From a checkpoint of a small mixture-of-experts model trained on Wikipedia: width 256, 35.1M parameters.
Below are experts of layer 3 (counted from 0) of a mixture-of-experts language model. Rows are named router (the router's row for the expert) and show model dimensions 0-255. Each number is 128 + 32 x the weight over its row's rms, rounded and kept within 0 to 255. Numbers have three digits each.
After each expert's rows: a language model's description of what the expert responds to. This comes from a sample of Wikipedia text that the model never trained on.

# expert 53
router:116117140180103128154076149122111144089089107097178131160123074157081121097135215116117134141114141186160114146155144153150151157119136116140193152088152174149137139109158084109097131174143129133105132111152083154065126099141117093080085076144150107113094125120137120193109092131131172148149059132079114182122096131122095159069055098117137140123104153117148072106108147094081087137107130092071125102093133160130163057150153128190180124160164140175068132161142128144085133056170130158162155090115101141109097152179118150107161114122136154093063188165142112112137084184143115065129125131161163142126133184135134093162111112119100119117102124136132098150126094119094120163129084158118152168161124094094178179124116129102132113126164142100082046076048112185098152188207176
It responds to: Commas and clause links. Commas, closing brackets, semicolons and and separating list items or clauses, as in Dąbrowica, Gruszk or County, Oklahoma.

# expert 21
router:191132113106104097124085147145143130112109102123131097107100091115168171193141106114141157074135152121094162107115142093143158124156175086118117125121162109103128174072144087105158171188135110181063162090099107095176146179050146083158142089137111152161215110157138138065110117140114121106203150085194156053106158121086131128031141145101125115157160114126129158147117098123108148164173098115108105125061155104079122112203134184148059160112064138075165141132144179123127115136139186101143140095166139136137170068120102133122148178085139141137132107110073109180170130133129155094131107141117163060123072169072123171157107120085103108096111172183135152137121149081092158104157138133095130160091111131131088130118087169136135152128092146130137106116125110104105107078174183
It responds to: Sports and award nouns. Word endings and nouns in sports and awards contexts, such as medal, Championship, Cup, season, and endings like -way, -gue, -ment.

# expert 10
router:108108166127141172186089110166174061089131185111114046129060119150086158136133139131158150150079139191140078106168130070121124114118167114129145188097178126130194123112120078153142123180104110102148129130070133132110061059144146057108125126177125157124104113094149139152111127112154096077101160130140137141160167112102133181158139152149114094164112159108136126121152172080146100107121158150155043147170062165150107138087137168153122125104159096163076128197135108127075128114170101116089146146102125099063117085137073161092078149118143087124134159139119109109150055125091115103136171147157164084123095108141123127137110184111158144082104093092161162145114075168147119179152117131146141168119157121126117135104069168102123116158139174131059071120058162084094156150182095
It responds to: Line breaks, ranges. Line breaks, spaces and en dashes in number ranges in lists, tables and citations, such as 77–89, 1896–1899, plus some word-initial pieces after a break.

# expert 34
router:068179077117146162119146117161143116139096116118109156111109154137077103109152119132154109155087108148189083171095096133093107090127116147158163166160094134115106109158103161130162147066105180094139093125106135163093168094108135144121103134204109142168122111157163178157061152070180129163113154119072144125133067117124085135153145112080144122141158141193121078124171134070143122184085078136090134112170141148141172183091094103124117110190163114117122115178095136113091083108130161116104090163161146086078183109112128077135128133104086149131117070095101116112137163076082149170081144177096177100166117178131157165118115083096138070113149094145143079188161121119155143139086190032162129133171135163133142096111116131111119196107114094138176144176085146075098120182092117
It responds to: Inner consonant clusters. Short consonant pieces inside words, especially 'and' in r(and)om, gr(and)son, s(and), and 'y' endings in names like Ton(y).

# expert 4
router:110174134177162073105111158125150152086089116093118164156133132127084155137144094145086171110060112156132172076143137118171144136040143087153160168130103140190131098159124130094182117140188105144076168099098082133161173166135147106171168097112087149069071086115087157126089081143089107105140106119157169103094152140160161073128095155167185147147136101169137084097092064149172136039154134155098132152117162153131165114138175122144090141106107134088133114071074160128191080136122123091152101129099090163144188151145148157145153099139168143109109095099117145136156207135101138169174159144114184165126118123144160167155119151125122087122166104138171163108103097101122071157123149103122110103177089115127155158128083174200181067153115145164083165158085106144138139132109089
It responds to: Mid-word name fragments. Word pieces inside names and uncommon words, often right after a capital, such as Ior(werth), Succe(ed)ed, Aver(age), Bet(ton).

# expert 38
router:179155160114139106073115082079108128135154111080145131113101174150114141178145171154099086051115160080133139131158172144163076175070134161135108110118170120136095186115066122107150098131101130128140129111136141089160191178201105125166145114094119147103185085145133145150148125164117170122064081120171193127137092115150076120111155165107159120126111144151089137158093164131203125112150204108101117156169080109066130129092171157174139143097150148158147116121145141074073087094110167126136097142115094062153153125157178107145098142117109118150099132149098111159117120126052154146113098135126096124090078190174141111128131107129067102143119094094084081125107170060090149126124106184130137112145143195128107122200159046116125160071172115121075132175108095119162168119107139
It responds to: Inner syllables, foreign names. Middle syllables of long words and foreign names, such as Lingu-ist-ics, Cand-id-ate, Kommun-ist-iska, Manol-op-oulos, plus word starts like Com, Ch, Christ.

# expert 22
router:149168120178176108160080154110128103091124073139087174113168129085122163176092066084096193125077091128144125123151171137088150119139064100116150084166106156137173133151172140107093116122088134118116122188123122115186120140164131150179116133139095085132110129150077134130138104053104109069072169155067165113157118125117139092146086146137136073160089163105113134094159104140122132150106103142154175124088065128113122130126090098085149137186090154145139116142133146085212081163104102174180178133122141143136078136162119083143109149122085133161135120082156155087131178114089117175133162106141149115133186113127144118052132085088123113158129086169172160138108117066177173095179178122120104122185085119154145100119089135206135119145116080152100193117131156135135102112078043
It responds to: Common noun stems. Pieces that finish ordinary nouns, such as po(ker), po(lic)y, fe(ver), comp(ut)ing, and whole nouns like plan, engine, model, politician.

# expert 41
router:103142124073183123104167133146135180151164058054171147093097121128127195126105116075079161138088109121156189142103153119135129148163155107118124102147163125134121074134082144092121152084106113111120104114092144148110149154114113113146134150176131171088085077151108132079150133135119077099074163098115139108077072110140105071199131089116104139149113159132074135116120180094076077203107112092169090112096142118169141092131134101127167146081066112119126144136128158099143143136141175152089109153105128078112139079139132133095074083142099154082150157131113075114122103140061188174144132146107120136151154121207171144151109154050143089140147113084169158153136108198166081064102135113160148098135066144120213081088142137156120092157141136109175187119143150168123068145152120
It responds to: er and inner syllables. Inner pieces like er, it, et, der inside words, as in allit|er|ative, North|er|n, Const|it|ution, plus words like part, more, most.

# expert 62
router:117118097133174125159143090136134114108084185135107073141107147163111155153165158138102182120084062143067096114075151065100167112142128124112098131109139162139176081141198095201135129154158116136141108133111178110141095126120156084064105125165140173095111114173118149126158141099116097102139100139094094154089087155089123096112143115119072103161158087086174131188161081115174088130136142083111128099165180095128154140179112176165058179152112140149125113082094118147079108136197161107088099110174162129106155084128100162146095183106091157145093179102143053102175108090104109125151104183150094079130138092102129156161128129092099168145086135100168122163134121170112092148152123163181057098110135100172100165155142085112157173063141164085133109099109144128109200138180104
It responds to: Dates: months and years. Month names and year or day numbers in dates, such as 27 October 2023 and 1 March 1595, plus the space token before words.

# expert 25
router:166177142134068126140164173134120124090135088127136123137095119136096111129061149100059117145164119089148097119093142125109159124138124147057140159119123165089131107195111130183129167082101131084164129147139117085069116111089158125168127119189204128128129145206166145151159115100099185164142083178094112129071058083094177123091115073099123153163056158096086137088094122158099151151065156153088163091131140172137177178119143122155120052127156143103131183101079063092148122149167092156117139100187072070124099136132079090157182148126091142141089187097086078086166074087121128168124106102104126083102134193096146103110139104096160112122089118159108173112145119171110117145153155159116141168116147100116144142114104167173114106156091131168125122111153112157108133128150103
It responds to: Function words and pronouns. Commas, and, the, that, which, it, who, and the pronoun-like start of words like it-em, It-aly, The-re, The-ir.

# expert 24
router:128064177151133181169166081130112097184109115142109098109113060142107073096106130052105153104139184149078152111187153145124144175151120106084161158063133174183147124106102146111130142185120104094136137085140106145137082077136141089109211125096094166173093181110185155135128149150147121115112109125133188113076119181147162123128074108144172150101118151136150109076150110093188187046110142115171142158114147179121067108102136184150071088129154104117110102147094142088156135151171071126126165122106089129128149147104125117064156106135137194121157112183137155124118116115099142120164128132117160205159078108135181131128130155163143189145105127140177113123125129127122132159103143135128076132131113168192101136154192130083166073142178113122102109135077131133120088089191085
It responds to: Past participles, ar/ed pieces. Past participles like known, built, used, named, published, and pieces such as ar or ed after S or W, e.g. Sw-ar-nalatha, W-ed-gwood.

# expert 20
router:079140159090168164071163112098134132114114188119127122131174139158137128125155112146156161161156134131108144145144130090104088114100091084146056130051109146116164158100118120196127132131172145171085162103128168098100140161180096102093155132181129092135148150091134115057114089127196128129096139109113135138106132133114142147174099083161083091130124132143120100159149162094134093142125126168131144150187115131152099114096141170145126146120128121167099177084117119136086171138094109143146173107111148073127081131157098120114127197112165139131131073170194165138096111149156065021147082138171115138168143091130127171183131131168108083091100152092175159077183164128162094101099104156074113108102118149195106202093092101159201217108157174102150117154088148124124107072168116
It responds to: Plural s, S-initials. Word-final plural s, especially Apps in football career tables, plus capital initials and name starts like S, N, Jan, Dr.

# expert 54
router:095059111099098153140145095153154090170163185101098104117140134111126116088127138143174095113130149151103169160090079142152136135163054169133116151114146132095110166081127120132152090155152108135109141119085183107112064087104116072119127135122118145176101120133140076131142153204134123106142146177192067089114111132137079135086150144080106167202150163122113142143089140133106102145111136136097092118173139152121069106150143084152180129128121126181091151124116103088089100114125120123086120133176161165113120140094139133094147120125155155142099106122127179137136139082179068068145081142139129074040114147167154087204152141138160164154101114137123139190118166106103137115135094091150131154136115157104147116059190122091117196071087231100146076078081141071098182144192131
It responds to: Place-name suffixes, name starts. Suffixes like ham, ish, s and starts like West, East, York, London, James in place and person names, e.g. Notting-ham, Old-ham, Dan-ish.

# expert 27
router:163136073145127105134110154132155147149156186059218163134065096117140147135123149124172094099143106152141140146062162176163106068114143156123110093168167107181149109112158094079145149112146119101055083060091104193119092157120144081171168105147145156123126101142100124065065163132148085093143176121157139073066139112170152096116160107082154099130162164092081150107114083153107102163171175189179112145123135116105154156180115090142123101136092125142116120126117110152125122138156158164059174110125139099103132103141083124098145093132178201117128114156132115120122175077128127117169119181131159101115166212136134102158124157124131084159152114096160118203086086149078130056171120158146139128122130151083177088148154158108123141128096147069152162072105133159127085155105139
It responds to: Mid-word syllables in names. Middle syllables of words and proper names, such as om in Wyoming, et in caretaker, in in Cardinals, and -ster, -ner endings.

# expert 15
router:132112143112152083099135107087142082121136146113124140162100134136183132077168153135157064135121163126125129132096158132125083147060204091102123077104168170129140198120104113124096119165201105122163091156115078116071100133170127111158155099140167104080144116121097162095147164119125136102137092108150142165118162143150140118127161125146166061080173105140148118124094081100119101081176144116097109078146066172103164161112138142172125138165165148124101125062087100191135182097080133105185165181083135081157086150134171094138091113114167183110156120163136123066063110125156079110136103149127087103116100109115159126089116118119133170223144172108191102097178131101102118195089083145100098122109091092178163151190113071143100175136142107089103108133098125091076149095102118
It responds to: Name pieces after initials. Second pieces of proper names following a capital letter, such as Gia in Giacomo and o in Founded, often in tables and lists.

# expert 19
router:072175144096128102149185124190089147110098075167149084164198131161110181101185165154087114180129119152156112095164073092119115156198154113154127119164111082067155127097101139162108173114082134135156073105124125132125110110094135185071118098148071154129086148132141072153107097171174129132113149147147115099087141177089096177179129174139139173155123086143129134154177139157138124105142087110145106114130116104088104116164102137153154080055158079142140109147159130160103076145098150163084138152088145082086075172128063135110144139204111139117069137095118095155164149140133151125189160100104143126170141134160126147129157159165139098123101171114115150079181090095141132186094149089168130114106119151124149222073114139093165152147102067106168089141074146119126129100075132
It responds to: Numbers and years. Numerals and number pieces in statistics, tables and dates, such as 90 per cent, 99 matches, 19 in 1986, 104.3.

# expert 48
router:052143175179114130114133085150123119118134102090096129142115124131119097115170087161165131069180163145113117130169086055147107161158126172139112145100141095187156158150159071118147109177154116161161169101120141120117161119104099189082168086126138154084153077100083143101174141176147175169119131123184117113173107167134081178149124115096128068142145126115098067122115104082173103111177151095106126123111144131103132112148156181178059117159194168099104127090152150065094203117108087115152116177117119137117145147134158092135080126098177144144134188113170125155168100121137135097122088116113068171157130139107083106073106124125128114161135089104101117166134114128119129184155084123146119135120069092122107172172170155046088130115099136070085098083138138039063074138133141
It responds to: Vowel-final name endings. Final vowels like a, u, ia, ina in foreign personal and place names, e.g. Kaushaly-a, Montoy-a, Bany-u-wangi, Hele-na.

# expert 28
router:099183113178111154107085169147126145175128127155193089099110179131130126080120098073153119170135175130099097156113144123123129191129099123105169178135155137129144077185137113117119146101087165073111162146185139118076183130092173093127148151076081152111048103208190171166124145188111137169118082098076089104139150144138140101149122150133126124106094148133109136097130152177164133125104127083123111202124133080136077134154129100118144111122128065121117115104138123128180187140163112167145071092153160099122068177122138180139164134101105110106124145113137083155133113146184144180151104112130122152160153121104153130157141173125139141135115080178095099052140125082103173121097145093177126196140176132178122129077119120152049103102122066086189145106119159117144175104191076
It responds to: Articles, copulas, -ally. Function words in running prose: the, a, an, forms of be and have, and adverb endings such as form(ally).

# expert 1
router:115114189139168114107177146121097131174096120083107137154155107143132128167160061139195145126112072208140125142160067148116102149100154117134163097103118123141071122081153137117072110133121174116183184104154100093121064102200102148105132145138115099132140114185114078084189141171176170146102188195133178169110171169123137098196126115135211139112108124123121094158151128122115093153145125097146144122106162192149151096140185157148143141151151126145088098108082074131124186174099105051147142149184120063130138117139124124176110132168112161157130083170089174081086142095100159076155111138177116103146130106138152178149154090161134134117174098110123090153136109133159075130129124136120118066135083192143114168159144150079140092150193129132095121103092085089110179105142132
It responds to: g-fragments and name pieces. Word-internal pieces, especially g, se, ish, i, inside names and words in tables and lists, such as Co-g-nitive, Col-g-ate, Vorarlber-g, Ke-se-lowski.

# expert 13
router:102083094116114103157095171123171105147143107159082135076185133139138123113101136110137127128087110149117153123100136108077190118096151122091132101117149112134180153162104138097111161105093119141125133143067104090071167162116070098169147154111143130083145142140095073122167145122096108085116115161113167097092166174190100083153102108174175153097080107086136128181067164092163136102117163135063076114175106142195197121099119137156165069120076148106153138128096121155178116160062160154129165182169041132142105142165108158120118114144156149103128134117089110156114203129099146119171152097122164091065148142132102110129188104128080119150085134134089074136174112154104106129114165116157113109138091098067196136153130071102101080161167107095170154109159077131079093110069178
It responds to: Word-final suffixes. Suffix pieces ending a word, such as ary, er, ation, ed, al, ity, as in Calg-ary, fed-er-al, Admiral-ty, inaugu-ral.

# expert 26
router:169114150076086145108125091097131091138157104151125081126145118130083130117079149126070139129140146092140173129067153119146126130140134175051114096079172065124108169126129188091100151091098148133165175134121143112100103153161089099149147129203134105113159111167137123118113113147107137161115061109136115103154174097093094173104134116107146176152164147090159183131099173165101146090143137104150114070087104093133153123129133111163159071079135064130218143139110091082161076104115178170073099138121082140144151140100120139140120131083096069076095164122110096114076156169113160150127084126142103089083105156112139138125155176167122089135123185182062162084122126131110113072125164132056102147063107151141094101134099152143184103145119157160194125146216105165117118163127199
It responds to: Adjectives after articles. Adjectives and nouns right after the, a or an, such as new, total, major, complete, member, plus the space token after these articles.

# expert 7
router:199118155185129198107098135112180159096126141163176147144101124143086157141123146126163130106135094147156120132104082146111086123090177111170143138102090176098114097123095118146126148121184169113132118096155098116125130077155139113139148154106074104135138137162136163058093178124153151086146051164137083128109152112123123167124141085122074090164164104218107100068205117160149131143164166152140139125153085140075115173119083067127144105132141120123155109078065109142125142110136109154094135103138123086128131079099069164135124144133101117134085075140162159180094079201084074131131102157096148122145090100044127189166127200130131185096098147091178114127112110101153110146151147153055139130196150079159067157113109120095140091121101111161121115150128182136157074148158083
It responds to: Table headers and cells. Tokens inside or opening pipe tables and track listings, especially the period of No. before Title, plus word starts like Ra-nk, E-vents.

# expert 9
router:119158146121097105150122168102138130112162182144150091132104106134182098083103136114147111116084173161124149115125093112088129112135124160182085108146118159152140180105116124119137090153175131208114085110095128128159101177117070106081141109133123190128171150108157137130113123095198150123100171138175117119110138133208116149125129091107063051147159126126134074131107078121126094198102074126133128175108121143141127074151166144092154181121101143141099172086144071131109163115102138131191169091164157095136059140104143111088080160126152114195165115150153173127124108094176069063117124138140112108084146112173121081168121068105137082145111108088142127091165145096137205134143108160102181072167143106124083152161131093121186179110122119145164098138081068095061138103200167
It responds to: Plural s, name starts. Word-final plural or name-ending s (metrics, Lens, Los), and capitalized first-name starts like Car, David, Martin, in text and tables.